{"experts_per_token": 6, "d_expert": 48, "hidden_act": "reglu", "router_score": "softmax", "balance_loss": 0.0023, "balance_bias": false, "lr_router": 0.001, "vocab_size": 8192, "norm_eps": 1e-05, "tie_word_embeddings": false, "learning_rate": 0.00263, "batch_tokens": [16384, 32768, 49152]}
Below are experts of layer 3 (counted from 0) of a mixture-of-experts language model. Rows are named router (the router's row for the expert), gate (a neuron's input weights, with its number), up (a neuron's input weights, with its number) and show model dimensions 0-255. Each number is 128 + 32 x the weight over its row's rms, rounded and kept within 0 to 255. Numbers have three digits each.
After each expert's rows: "gets" lists some tokens that make up at least twice as much of what it gets as of all text. This comes from a sample of Wikipedia text that the model never trained on. Tokens count by the router's weight.

# expert 0
router:196137118110188124130106158104120183096070097119101088108164134110135124103120128108168152121128146166094090183071151165099118163196146088120173158160208131118098122114145099121106142123115109084115103128156144152130098120076088174082099066125180150150086118154164075150122208182128173133163129111068101157097118136104136130127109141118116145125168148114127134144161113187128106143187165112095082129121164156178138105149096162129158120156088065130134126142125110107189123135165189191186126110098183153069131114115157112084118148119120128067130144100147144091144160097111089108152162040139084073131106129101171132121111169172153106173144123112154091051096163122110107126154160156124130084104176143115104148138037129135214132118179113145178117122185160156124190162127111
gate0:110125103125124121131110089081078155146128164147123146136239122120139093153195139105152185162125182129137135126127126106128109118134136143136124170124085125114128152099118158124176116123156128188149125098143047123137131138147159108139112074172088115148153106173108051128149095192068129154121148133123080086097129165110155150088008159064134130068098083061129111141121137113126145128155108096129130148109175187128149113116138127177103154121183144124121171120134121142136126108098159110113091122128138112085128051137109114132128153104069104180142157128126103188154127157153127092074131132130080111104110134183126133144129103093169114110132120108104159059128188126029135094039097124126255136078134189136223125126131117160155091123130128153115122108125118119135155099130137
up0:112118137129112106133205135132127161076215131116135128158128136132132073123134125126142136124165081128135096179152071120115048129128147084119102107063186122122103140100112132153123147155129032091106117145112059093136113166124243131112148211132117132136162208143141135110123089090143136124132173116125129083151125095125131139129137120126097114123133131132106104165154167129150130121095061152116130097169086114119102153166109129144045125125071101144075131184168129125116066155128105126115121132018099090105181167082116160132127127097125129132080023129129190131078127053122153128142124123126125224181120086114082087120124098093120092158141136130121105122130116132141150189127129118140107152128117128069201140205180112127128128125098144120134129110152102135127084135148158
gets: ",", ";", " that", " which", " –", " who"

# expert 110
router:174141195118102123105074105160118163122156119183101153109122178109162141107206116097129152109170081209128144115081090174111092155137061082072126138132150137072130148115136089166089138153121137132153114154135135077096116154117121141093098098098172167111057099071124066133133156171139182146123122081098076115138121141142156108158115146051105123054117166111191148113170081112133126101136171118139103118089187145143120166113083188145146192139068148070128125127114158103190129119190163123146107146175122133110142074096157132127174106057114123129116178170126120096132068093155071112161164087109154099136113105117123118068154092088140137128153091117165132116177137135106168146129141137162134102070139125075133140104144155141098085134132163153130075187162164077095104116197150
gate0:136214144105111238115119128123122135125105136128134138128092103151121166157112099125156066082127125116135084189114131135107146146195084125132153109133130077129128156131139152097137124124018101140107117100150153066148136147070074156108000210128159063117145154101108115127122144119108067158153092034135187018153115154090172102093161127145136072120130124086142160122109148129181122097134123113105109115127055093116132128107065182127131131133075104164128129166129128144108122123131097099124183131177093057067120127136176111128138137112159127160126131126125156133105139125127097119157093143125183100116128145067089136128139137100150119129140123129093138128225147049120119126129133119134135128135105115114090140160134132131131092148122117140125034109120145147122153154136159
up0:124131114110139149104149057083156105122142200117155148174093114117128132059168128128113074191099041106128119115083114133110134118140131049125145149137111102126114173074106131115130107129166162106130156138132131084138043145137135123129056094127130116132126115153137171117064137193128129127113132151132197128128053092214106100142112131049053127144115090125132157101106130121220117125127064224084131144115121124100208191142142135129132129115110198166168141128121127167101128102190188116158120192105137039159090137130065133132107144127162160065127130133119107119117128133205162160194131077118044148129149146142132151164131104113131129108145128125126152076166129138127127170128164125095112169123132117178120131108126089150152129180118134127127124121145180109129132117127126
gets: "ed", "ing", "d", "ti", " made", " found"

# expert 97
router:145151167111146139107104148142117120092119157123122097071133185158162136081143154086122168125155088107107091151077075144090123159164129148139099147128139143112072110130147111147151197138123076086084077169127165130148106140083078150091090102114126120058088149152169116123132138190111178173119124163101118173132054152164104152167095158141106139099156157150154113103149105181188104125159113169074120113074163131139068189243091132066090100135141092133121110116110145094158197117115114187147100117083157157076170096150171190140157096100136085112117090102106142129128128119097102060153148093076153073116162152082159106091149191120148045113149142141137124118134100185106064129142115127164095142136135135059155141078086170117139124132131123182137129138137128102145108159124073
gate0:066112167152159130132124127139086174111132159092086039184195096153134123131146118094150181127087108126193207125119104102104130132132181134170183135125133137129128120135124130117036115182186132143152224123160106133126135123135116125120151068136168213127047191132135134091171122048159136132159091143139122127083101114117131135125097126114096154192127075137128090165126088133085127113101124126159134127118160114106146111166147109175147153120129127084137129079117162020202143112097143083186129136124164149165140073113111110100094168160141132209150103150153133173211172115148130164120131118127132123121157151128120065165131122135096097146125127073139159149150131130101122112089152181075139179150122103090142079111162107121129120115162202156129102131103112152120172112116139
up0:124218145116153144136180127131134255119073163100210145114061131137140128119114093146111128068131122123139179106129111159148129160179124143136056128146127122065112100061110145099108134123139139085128193081142146126130141132097161149149065130135129152119092111162137100185109121134151135128142140134127142119108121088127141064126113056121099137138123134148170132111129126169114091113128120141179138188099130128127042088154202092144129126090074126051097100078142109086118116104132145110096146125213168110167183114106138097130144140170129125160067208173144115126110134136155212126114120137113087102147128172127132124111126131134116116150130141125127118139117085193160092152149133120152138206153140124119145095140046170139167093131071043176146105126154142082114154172140127
gets: " (", " \"", "–", "{", "(", "/"

# expert 72
router:183178133120130117135091130147096165161117110133103097055132121104159153073161147132114073106176116171099129171063105135096074146137117136067130227154144136109121113146128132157090193186171153179108091133128167115118148144085129148121165113180160132121152128121204129114175137146112128167082136142099078162104057139089076139168130162093120130083159139135168075113144131086161088112156137130074119160154105116165087202115143143132094166095152139092115099103117182145190147150121168172162110117147111185152121115108112127124111095132146092138142161095119120119141118121144116060134102041131102071133161135104124138085125083064160103085224065181200135172128144119126114162125098071127131133077146107085107161130110106109118150122143112134127131187158124170150197119140080
gate0:106164144124099131123172163128175128138106063132116107118130126079140127123181125135118131200100144163089128134133091083095122120132111120113148122124057162120141176123084106126158117104099202136071119114138140115161136131110100130139094045175156148099092129126128090079062062131119095153124190040093114128138122150087114121071142125121115113125084128127148124100140099215136113105107115124105117142144110133156128136128132126098143104113166255122079118108139093109092200131170125138067128126143122171076091124135118115119129113142165122146121171141190093068125126122120132132124123137146167116127142127113112127126129132125087157112160128065012097172125126115136110144099102136059126091139127128146210154212201119133151125126106110116111124155119123133124125086119011
up0:127090065111255120083133118129107128122135074142123217205135107170128135128143157145116129127167129121120133128125129120114114114141100144141121117190138199150097140129144127134158113160130137108128124124085137125113128132059061152125082187142138147123122136195113161130157128124202133125195138123134137154076195113131131169135137101103150135144131129169186172109125127142129146134175085130173153135149202118062104125129141114134108128193129090154123121041163141131130131081143076126127121001187126133120125151057130118116124152120176019125163141085107107158124114128151053139104129118115127147125149097167128122127089190132160115131144110161165100092105157154113129046157095091152168133106120128107187102122103126147162088106131123141132147100145124104134144123130116
gets: ".", " 0", "{", "°", "2", " 100"

# expert 42
router:135163142096108114094085131069090147147097111138083122088137192098167095125175161077158117039154103151126128167110117161076121134137123162098111190157172191073113109072165133137121131171119124132149093133175143156147116070136138141093068080123105158087103161106103067163169156175182157104116133189081087147122135138058112142157092127122133118104122138101157111105127094159132041166152151152165065101119158130137102162143116130100131122101188117050179076143169095087185151081130113189163149120138140113120166127151126136049139153032128120092113166157099133130135110118136110153102107168148132074119149129145150120104171123136182130112144058146149139112164090170091156218142141115096096132116155160123139134104130142118156139123164104151121134153205162141167109097177124
gate0:109163048115167158197131140179129149117133133199131128139135072054167138072119036142137124135151153183109100140131126173182124060178121137085120161132100178122143106082142127159129124128160131127115126127154117134147000034128177127175137141143109166155147153116117131142120125146144145131127112138149125129117185144120127164133129130111102127136069140121129122061143094129116135120112144132153097130208110125080121116150149116123199080072099068153190060128126125084119202114153127125091108132194137116131125132130061172129178139117122179125121131119124169158126102136218124125038117156173118122089111128118111130135083136128121129110129124123147123151105166141111220072100138138147147110128089110096126152121147130136176130095093161125156160114159101090126119087164134
up0:114128180124156184120129136167126141091125132140126120148094114157150134146127166188133114087101107192131132135195125116137125129105128178105128108164152108105155129165130133089124129135139120131164141129099130131150128089154129177232123090193120111151094071150124182133173135111137136142123080163084123194065118063140064087178132117135128148132144165133129198124103151151102150126132152163241139114167135186113121190042137136170056131150131128115135123103136128144141127127090173128124135141152147198169132139125111133142102154111199112127165077122107119124113153189148130204146118151120124121223132099121138194134185218164133099139158143017135181079115141118123124127143089121137125127089141111119120128085117095128127128091131146097165126149117109037136131133139053
gets: "s", " film", " game", " area", " series", " work"

# expert 126
router:153195172135136073163105098139085136100087116196055147088136144095174089114131158125151183093134115153105125162119093068110101161100168133113129172149162148088120144095163125140106117156134128144196083177210108165109148119178084128109135086103141117147135115136148123145123154149169141123144111185099132133145089167097202115178133153096088150112123185073134135108120119199142058131142097125117033113130161111154140104135053173075093170142179068122143157132163169151217135122133121143108127127065165108078141115140103132096140176136090151089141128119142106078194140128170111082127135103094112121103156127060114162067117134077186139113133132137148143129119121083104185128139058132146129084105153137085181124146079135123131098147141148146140145142213161137106141153131097
gate1:127124167086132108148113103138154133134157150146140131202141191064143054140127129133126127156077209154134126118113097123125140117192169141152118169136114187129124131134164127121136105099086128119119117117122119122111165108157145139039124152135118112098099136196161122137129130147134134144134140174108127134160154105079111128134127061128119148162105199133115122124158098129136081124123147118163147098130076146128177136132140147093122126174153146121059142158198112093134115022183137135107135043111138152092126138070123098123103149094128139189048146105134131172128103118141096127123099117097134255123113162135145135066116103255163125117104094130144126106126184114129227125126124083102117091122136157086174144135143132129120116121124083095128100137186158081156061117113112
up1:166112089123153110165138116126108141090227129136097120134131125121073130157177128130129129138146153143183128114136133142151069108132147127116125163113111190089127138137124131107104122058035056178021128138113164214103197115143133156135100130104135102051145138209146126165117139138130117103125153200130132139122120129149129099073138121117116164141125132099128159147140123111139120147108126167131168053111113144129139134115114168192119163168125134133008128110097119123076128137129181133094124044135027205140133138145206049160045165132140129092074118073141123105140187103117133128135142160118158147114115158163126127128112133178117164129105145111157125178135157129128135134117118128127100135084121131015121181152150144118128153157153116126136136134122134127144136128111134
gets: ")", "\"", "\n", "}", "]", "'"

# expert 35
router:191123120098185130116124154098128187111071086125114124129151166127157102125130140087152149120152093168096116171050114147091104120191128096108151177114198120129071135134163108134112134162107134109103088131165142151096072154095140173081057084146158156149082105157167034149137153204121187119132112129071101152076110136139122139152088116127079116114158130139128124163150106189154094151171178113111079143068184158190148117153114147150096114152095079126131114135127111109175136143147154209162127125110191181046173111112147159104100157118138112080162138109128144099151163127118084084153168102160104106108122139094157133151134182120158097153144123092133096085084152148099156144152139149120121079108161154106114113161092112119222119101185119138201116139176128157160169114128072
gate0:090070108086128106104079091131119155162128137120140150120114131078086067114121158141164103187200125164095115162110104077127161126082115090147113080120102171087088128104127118135183136152000139135192137124114095149087138070129177128136110136173156127126129127119192153128125109086113147163117161128130129113117194115153117135128107125182123161130075132096102136122168133105132128114122076064171177146122129149183086167097134123227140112079134164183083090151200191123167134123088132173135171136107108127101136128152141098125181077141161108147125132142129128117131135127204174108093143118129117202128130169075130093073150110128134125163079151126164136160120149084119129126090214123127181134127145137129162087128126156184147188128083131098129128111084085095143080120171132
up0:125194066144129133123107075121122139150123084101099127180079106153117180157119123133129120149203115128130115100132155129144101129136090133176104092158126117132118158192101127123077160075180150172123128118088155113130093146080124125131130127092069121130128071118150150179101136158141198164108071117147213035101113143168128078122109115086146160151144161145127149129131141173148082121210090115065120130101086093057188127108124170137131154108151126090134116131154127150121114139117084123139058185130152173126138093129131125182135129128150166126144141130114062112169088132139132136172135157125127099206130119121128088141122215162123123121128098122158146125167028121139128122150149131186074102194110105206090123077103083132142122129056099098144130127162029107140128149107117
gets: ",", " which", " where", " and", " who", " but"

# expert 6
router:154132140146095011161096161114118182069145077175133078084160169152142123064123131145185089166098109157100093120074140114110078184132151090116112138164155171113098093097167146135135132127138160170089120169204124152131120093144103176144158087130123059175088130088167092086177121174167114125072077194130146144163079145085094113146122170109122160063183148109188196161152100169194137140109090156105112140137170138127086113131136126089172155113148094123131130098135166110168139106156176146173186120123125116099142164137135111129136111155138115158126151094123169096124074130170120160084143095103133119159117131131127107135151129094122114097207129167192166127100102148067084147121104129152165144084148100108127155180151169139109125115158109099154121134173127127205180140117086
gate1:214212138136140131147118128146075209106095135126092119127184136117097119123045156099092187151110127130133085126113126126117074110112129119132166054142126125147052050158130122113127138123175195144106119112128115124123208204118137141171146105166124123185120140152209134128131062029075113135100124128125103134105145172173125123127136135119093161069143105168121107116121074118044163128128155139131144154184225128118134128161085060120055031111123129103132083148130180092123100200137129136160173141141137162149138123111133137147114110150148127129122142118109120167120106067158136169120137123132127136131129142157143176180114131127125140149151117154140177152107133128133152136115154140071143110070152069142125107140197121108187119118135120151116125120120112138128044143128130
up1:105073127133125173071110084196132068167182139043133119064095134132142112127115147129095131128124118125131130147189159123126132131133134128125086166125161126122130194116141121134088169127092132123129017169154103126122104135078134132190123081128131163135132150126137113132155138157198112121178109154138136120140073118092145154137204127106122054157063126130134126124130145143166108175171087153120035063126119185142117131132120126169120198137145131174105118137140104166183171116128088083097121115142146127125187133132121132087113197133126126136166120112130106117126096229121168138118090092144122072158199111120107139136136098134124146105134140103179164120126128129132143115130124013123216098129115117059105154145122137167129089097117164194106178129137121122114224116121130
gets: " 0", "0", "1", "2", "3", " 1"

# expert 48
router:153124141084116107100121167098132151124083145147101151087142126095169064107134119077127147114118093134080057164078057157102097186142184127080150165146171121122061082087160045135110165148079120092118132151121092155119063118108121181085140100089207121160110128125141096151167101158116150122135114150091145147087101158110114119178098158111111162090126124114126104134171058173126115128140155168077135104070163150178106132162097124119134153154100076106151108187124127096154117164131141201149200154077126140109106123087143131091106126108166145082106132143105175127122142091094093076125156046123115068107100135096106138184126160152130104157136129137161108089097133171050102167159170161102155136096187186095189167155077112148139121068151125150124170116130129157106182135128117
gate0:118122099116124138078092131048100144159131123136122112157123153107153128218136172148131154085131126122141081109092184127104127084127136134124255123106120123141144111106128116109197167136117105092179100124140131139127110149104129123200131136094115122129105058172127085136154137113111038190124139121154143087140126122067080141094135107148150126118128128232073127149125085177125088115127143130068120047086177110087193132076038105131129134127132108066120096148081154128110132090127112137168140090128083153127134114141122081141111136141120115129158121143128105151076088128062133119128128183107148093115125077120115135119091208201082110105114103123172117087117123128081112138088139126131181107113144127206114130136156141114237131093176120119103131116119136179140136150134167
up0:128049133127110160128116148101107125149132128134142109115130115100253125152124125131140125129167121126158137113188139048137116130102140040133144133171158086098127129132116218125131152138129120128157117083127197107113131124138115126056131146139155113136130128133101127156103121114131069147082107154109142128127151141123131145109114121133110221191151125125141146112138121111134130204147125123139164099067131135159096112127070106218135191104145131124089122127137146117216158067125094128130122197148118139133137114134144139108138125230113144173150065113144107127128130085090132159091064135065145157130132156105109162198154119186116106114129096129127134128081131140170142141213166127109110080128059094152117147098125119185148130019114106162102128182089159091110150064163105
gets: ",", ";", "|", " and", ":", " ;"

# expert 111
router:133182134124171096089102174147136170104110115170118092073069126166150115139132118102151164129157134153111060104087108128123136185123154171166126153115160110126071109155198091112150212214094070033096073117125130126088100163144105157117086069136136089095133131132215123118112124099123154148125112172150108204139133142097129089155104141144110092121220146141140140153167098138148119141166060154062122089117140100167110137160099175125083123077164081073129126178145147155156160167150127148129130114160126152105171089125110170131134155146044127135114159088088170120105151117104086108141156122114121144136156132056126068064147152078138129127113163177116101139145098167082120106095153128139164122081145125100163165129092108123122097094170123168141154161141174131180163155092117
gate0:130100143098125127122089120121127138135175129077187143133129147096038108124119133150193040129121134091096093139143127127092132141144118102126081133129115057144088119129123080134152131210122128121158163130123127158135075142129171068107127125130120121097101120117127147178108142019211161124178141129108155124129126125153137138113123186165142124127126175088078128160102128133021128169130114118056117134123154166119121092146109096134085130154139146128121090135127121198135170125113121117143132126093068065123141128114153128141153083110128133091109146128191222067121134054105137144073132210130155171104131138110053134130122100080130050161169139126083119144161109128123157118107084131145168152058102208148142151134081134123130128186181200121143128095133145133128114124113074
up0:128103120104119134165136095130115134137103124133133112107125131129133126106117120095148118156129145113210109183129142107175097133121183109133126063114170162129125127151083105126081203164140129154237129114046134145103120110100123143129097141136131082194152161129157070134122162096253094085057169103075121123132132131129130114132192121123128152128115113131118115121121136194096116166121124130113119095135134130138147109116128127150125130134124136118155134198064108127178123152137107094147110227130132130206120130076104130218155137132067182130122160127136104108146061122139110103111136117040117128220109176055153118109129169121123088148090051130139077137120211128080188096088134079109119139114174162149133112124085110127135144124146140125159083124126129184123137130125185
gets: " (", "|", "-", "–", ":", "19"

# expert 44
router:119123145123096147135088106135096115032119130159122106115140143157122102106144136122162129114131147124065095200113114097118120148160129154105162150113177199061096134124157146123155145135095132103147127159157088103142088107063087132079132123105132085133138113152088077202167149144127178206143089179133146165120090170131122119188150142132108147134155204068160139168150144157199135192182106101100129107108142126116140159169113141047113144145134087174124130135152090069136188135140143129102163136110158167111173118117139114091147135061114152093183131123112113089147077141154112149066091049116150099162158112100146099142102137141161122110128125052126166157134109175062073139169086084135074097113144148115169096190142136102125100091123141136222130140204132119094142127162138
gate3:128178087133126105136132159128129166054152120113136116181115126091140128161113144203125129122147116122069187090123123135128140104129123082070084124107116126123204158137117143130134128168117122150206080040140120128054146127091122056116142117198138153109143170125070113128130146114126123139083123095085120154134125146127128168163124168143147102141132149124122109111153122094153113127102101128145121151126098096117069127122100149135108113097122073114107215113134081151139141132217076165205163079101135162163149130105114087121168060203035081101123034118152118137124037101085114113114166131119134134115129185100180122049163116158118122180116058154089159109118141124138109127131150152093124137113110138136174144117128121204144056135127083142149125141168086140126161117142097
up3:077140127107182087138132073132099110136098152149120151142128073121112128089139148114122127128160061124216118072129122120135139096125128171125128133146158113135139131130110125123021186112126032136078161147060112115117124127102129136124189148192133145133142125167113100122128101143160165113156190128114111143145146222141158068113127135112133134113154170127156103179085149096097119127135193154115130132103163213105132127169124121129148077133142146127102131202128125136097077137114090110088138124131097125119130124124151156102132126126147137130032148148164093149117124033162129133231222118089104119114142150114131153122075088149123133160181139082111124103162150136180142151206130108094140136126219113127119121116095128102119134119119121133092116111138124054050060129143085
gets: "s", "e", "o", ")", "a", "on"

# expert 45
router:121116172116112091108102120098141135051118099155084133094150105154130147107098126092132172122194117160109080173049127107083111139148097127119153156121146109147110136125135136123069152119113099125171069161129173083130137106089109132086106054143096095105131146150157075113153156128168208135138109147129159104132079122108137126159121181116104175070121145075156087143134122125121107105119135150126127042126135116111122135120083205104088096131103102099149094131154132113094168163147136137113162199172099144166150084086142181110075107090108171099121212095113198083087134143153092106127141144016183113152093127130157076052098115114122101164124150100137145113127165095076172120091111092144108160096122173066155198126097134124120074135132135096158157191133141132199134154145088
gate2:161161130105145092154136134128130152133166160089098112144144119130101128106104119130129128135144126182116114118113145072219124195125123119128066090141133091066159129197124156103127071125060147048107148126139245085122134166101110224106095125125052183154065102140138114067128131128166127139127130113151140073130157143123123118125132189132140157103202232042162125107123165101137135129144127128127100126113130131137130114088102107131147095098118136144103164087103145146098186177114147132084142139112119065117169145133105098114129166124122127137130131128111117136127117137130124138133126126110125077123121118077219121138127045096133122126149175101195143130132134128079087042125122127097202131100135117131125165059098129114062045086138132123133094079116151120127129152134089
up2:130133141087118197089128129179131120091121130135111145142196117133105113142161141114051107131061076115124130128126183074104111108106145151129139150144225127077053146147222110142249035130129129130149099131108143151149120127121128133128184114177110095101085154138151136166170131128111112147119097110120129116121105106117113134126153152128159128132129138110111123115120121135140128148126128053117155128126132135139104167198114160141119140180145141196138155122121114155104140150101120165132106140093119125128138116107044123139129133096129065125120127156080131238121117141109142099138139065216130073105210137125093119144114132138130170000144103116150141124121122123153166112152124173125019101116122172124149120139132137132173052119127082111099130106149108141132134166078105
gets: "=", " |", "|", ":", " /", "-"

# expert 119
router:201166134142089141125085122173118176130094069145117069132111118131175118078193126123096153127148099114065129195117136087136121168170137156145163134157198088067121126112115142150132175109106133101107063171151130123126076128095067123080142113078146123124091132102136096089177102116138145108163167174108111164099127126105068156198065156042100092099199160077117145107151122111145152126141120183125089154124093095104152137138056174056098122137125080149124172171200156137136177145153142183153170113193121105116119119066134114126141091095083148098163158150138136110164153117095125129130142116139083082136138128117133111130128136106159114135182126116138077114150160131093169097111095068116047100127142128038157125123115172074152049104148128125140126129127162120103123107125112
gate0:143131077103125125129135141103129173134124139136145103150119118101107104218125107116129157127093111131152127159074118119131172130160118119136123130042122128154160170158190113160133053110232127148118189128117113138116135115110169144120085168222109146123128144151149127138064080141078116095127098085113089128127118141128170118169122157120135116051133127112125108120203092102121142131047169101133081111150130112124136127134255135139146128127138130124155158097104130127127134213066157144166128158117131126162126130116161127069145116136132117135156050126119179201146145155128117128172086082174118126163137141148146135088116100131072145127156140127187132126092132114127128131196122122117130111107182132130152128091160124133131128088140130067132154119204100247103126028124157
up0:117077134125101142142143128128129091077135107069031169194158069128198103130114133126089121114118116127135043137127186147134126150122148062133156177124156130092128133124104130125211138129141146142081144138113160129087086068096138160138140149090094111124132160124130140160055130128125121130137093128129144131117056155136142130131129215120105104123128118131014134105154118126161172206157200142110187097138128120134133123131132145116125127093126133149106129137121185094108125135115115125132105139130124099126142176126145108133132041125161121120196139123128120147136132167101128133147145127113145110129161072224119149234155154121127134090095178178177191135135117129110127145119138118195128125096140073129131204120170106122072212061124105147178136171123132120149149208117130
gets: " |", "|", "  ", ";", ":", " –"

# expert 4
router:132154153133157102167093122137095106103081103145084115105116158120149149059168159106118115070155127120115142159141109117125143096143155128110136119163154216090110088142166148145159115091100117111120074177134123115074040131086118104142096140113093101108154155171156105188150141120152158177089088123081151149090068170122058122164137128109071137112152136176170197159136139145145100119141068136083162112127178105112135161133124185097085167072109128131125124105081062101105114144161117118144118118173109133119091161126139151099074121074101210103153074125150121062196093087200105116133158089159092114116204037132129115118117148141124073099132121128154103101114108152108110127173072108090111080124098131079101128159107177117161078119170122121110206136179134150171144104124096
gate1:163136097132167133148199103128087122009062166162122183194143184217130145129061097126147176121123129129137142124186129121166130127120145091137121181144151126082145129114157148132128093116128132128095093133101082128127164126197144097088128108126127057111053165175134128179134170131152138099132153133132111129145147131120139128128128050123193164105150109125132140118141116092194163156116169160126142156153127117154149162140071105110133135188020119097131181141112143080126169100136128140112133120131128128146079107149124134115105130124101130036096175058039106081137129134125065131139166120104152194159126081130128155131129127132089138173140115077074144155149123130125142128130174181121194155127128115141136132130090083141174137128072118151125135061202128165149119168131133
up1:105112134120143128113120169132192169116142134128118155150115103183134117110065156143147101123162156081124175138121179155157111088101104128172117106112126191170143234129128108187095146055108126127123151135152226120128068156137089106121126110131151067198128126100140090119149255116141161130154161186155105149193114106120157148126132142132195130109133111159138116138154139135132131114163129210151114090110076137130100118116159133127126132087123129140175093027123050121079199124229114118146119142116133107140097129186094122138148102135102153116133226132192174088128143143129176126122162128157104122132128143127163141140145144133129147059156102122118079081136110123123125074111104111132113118133110117107121083130133135148132191104180129136082117122085142138143154131081113
gets: " had", " has", " was", ":", " is", " have"

# expert 81
router:142188130127135108131100160132062147139099098143113082070117121148154130095138177137111186136133116123115132138140100094134086138126149164110085126119158091130133122182141127145089157200139033145131079145173148103111096175085078200122093085154132109118083107139116094157139165173133137152094107196099175160061087122138155075179059184139084066092160129118157102177147123183132113133139124109065096133142170144130071156176095091141122125085165108117133157134153099135123178124122160161201116154118166119121124112161138177128131145145089128106113120112068141115132148180097127129169122122107139115201166171157168127077166170137178052150187108099156132121124095176026085141075134123145109104116136151070193122137105097128155123094160126107164148133159140088083107122157111
gate0:099115192169087119092118100131131021169170158159148065126143162169174124131151130131089120098133126104097115130147139143080126138158036137120058132130134022124068168198102155112143146141121126133141129122126147165167145106053127123062135116129101142130119153145156099130157169129128159167111161185128158132089121128111125183161023109123120119152130132130076120136117130131121128124129172095140105129129083125124190149115126113124114146142128121140117130157130119116119179096131151193136138114159136141156147090085150046148026135123183104096123119100081141146131122122091126080101192185129123178156086144117079140052135131127126127124131053160131122146057126196024140147129161142124128143122114164130127082084127104128130128133136125131060125178131071131129099136092170
up0:101174078150176125154192139116103129131126179167127117130081121123114127127112120126139111159127063113130111077109129125094110169165132118139097172201168146161138123130131114081189102129125139119084121158124169120083129180155135056099141097188127104131062131137116099155086005077140129136139094119132033133131132142005167129132180068055132112144142135150154122128126125123080169122149153133131192172139158143125130114112177099117128136115128132128116127083151136134217118133168076102101165088131051121081130127112127126082170109133110129155123114101144113122123094115177120145126110161109130160129125129082000142138126140133130084130114153111151131117128083192144138127126144182168132128117105131128141150093091134140120072151131133153168127126126148160127095110224093
gets: " (", "C", "S", ")", "A", "T"

# expert 82
router:169154182162127090132105093161064116116132095157106103109142197099130137088168225159115135173161152146161125163092086134118132149154164128146149147096150098117082128145199125148102117160200092151096144160147137145076077134144104158060104127114161130151163106135179096161146163127167149109122066175075077109129107158090192145198132137106117165120155183071154077151176135131154085115176122156128062136159133122112122159132087191112076113152118074135090151140162124130221159142105192127157144167124173139102185100089112163162137144109146153022137121100140098094168141083181111056114144127147109122125191146109162143155144138052167116115157138063179141141114133145145144130146112119130117116128105156120176144163093103079112130117142123175132124139134128111151115149114108
gate1:136105124097217124121098126090138120132131104124084143173044128143177167212194128137145130125126139177120133140144041126108134128146159116131122104098087207116128099070127134179065145094054141120131115072117165132125215116119159133129155139111120109142133135084112072109118129177108126127125134228124128155169111122142122171053157120148159136121160137027128128156085110129143116128128181250131139164101086095104177079121086148153160160134148168127128129138074124134089135216130129136115122163119127123127162107128200104129128179145141128117194132121112146084127127126199115092127193134115106142146151160065120133102142157156127124169047130153101121149116121090179127122143145137106122125078115225131128128131114130115133120132084137149177124128145125128126101134128131
up1:118060124180177136204124062111122121213186183124143169152130129127129117187152127141126069039146052183076108132159133106123145074139130135136136137129127140106070157146121129113132128170144109153191134141143107125097113142071137203122106137127099114128133087131089031155128108086130125181198140148130031074125215182126112127156127127126128130101171148109096138172148114181134133140132099147165167130156129155147200125030128122118125148119164138110113141139130182170143141181123115167091126114144130149116134131126199122141183122111119112087134132140115100162081147161116146142127131094128115186131146079141163125131098170128125064130063133092114145127167129126090137142065076129097105115087130162159130077110156140116198164075173133135159112128177123131127123128156113
gets: "\"", " as", " in", ")", " by", " with"

# expert 20
router:157154181119150118108094088153075191114093117133114116073163163140179112097171155098165088074122108161124121121082111094117128110090104165124099148160129238119108098106140134130105125169154160150131117151158139174115116073143144161159125084160144086165130129108149084177160124124154150171152103160077082169161075140067125142169126132103111157093097115041156117163133110147118124125149153160159090117137189156119122125221108127094154104175126119086175093124202136086158117123188163123170111110158130166114137110113162135128134163120127111131151142118131162112153089145152134109087104082146150109074156104112144139125200112121120133146139082101168153086212089104085144173143122068087084144076153171106162142138133183060152132099175129179146178167170217118138115102173128
gate0:146127135119130134128158140064129120114120047122137124190143146146162138128083128138130127069122116114127116127137146092205108118175077075086136131120124123120132096119188159109129060105047128138000096126142141101145097119160147089089128081191149170068132149133138126184152103141142121140107146093129148113159147053165128146159126113188130070146119173078154157140127126127156178137136150121133125200130129124145155107130113093157110102112132115145094156107132126142153132129159112143131175183175114128142137108119111139098134073119132131148134135139145221160091071131127198120105088150076237119109122141111134129127129151144120100172126122100133121123173116157081082085148084186101114132147101129120119123117128059159142147123152125130137222136099120048123168108129113
up0:103095128123142133140128141170136139151134129140048209135131131121184140207159079088160101248138150099125112213141146139081120129134159103100124198119133116117063111213178172136119131121158091129107140144129143072113165137145116116135170142113097134132150126139147111061142128100116125114085090108106128076102154118129148153130128128128164119153142183140123154115128116165118101112128083088127092181112164122144129098151129158114139137108011166124099144128116083119153141126117072128117105201101116111128128089127126166112157110194119100164217166139178129144162089144128127085122124081102162135141129147095103166136128091139128110116117115121114126083087056127107126106238131124122250139148102146128147146139147123106105064180113071091123195120133141132145140118083140
gets: "s", " it", " him", " them", " people", " there"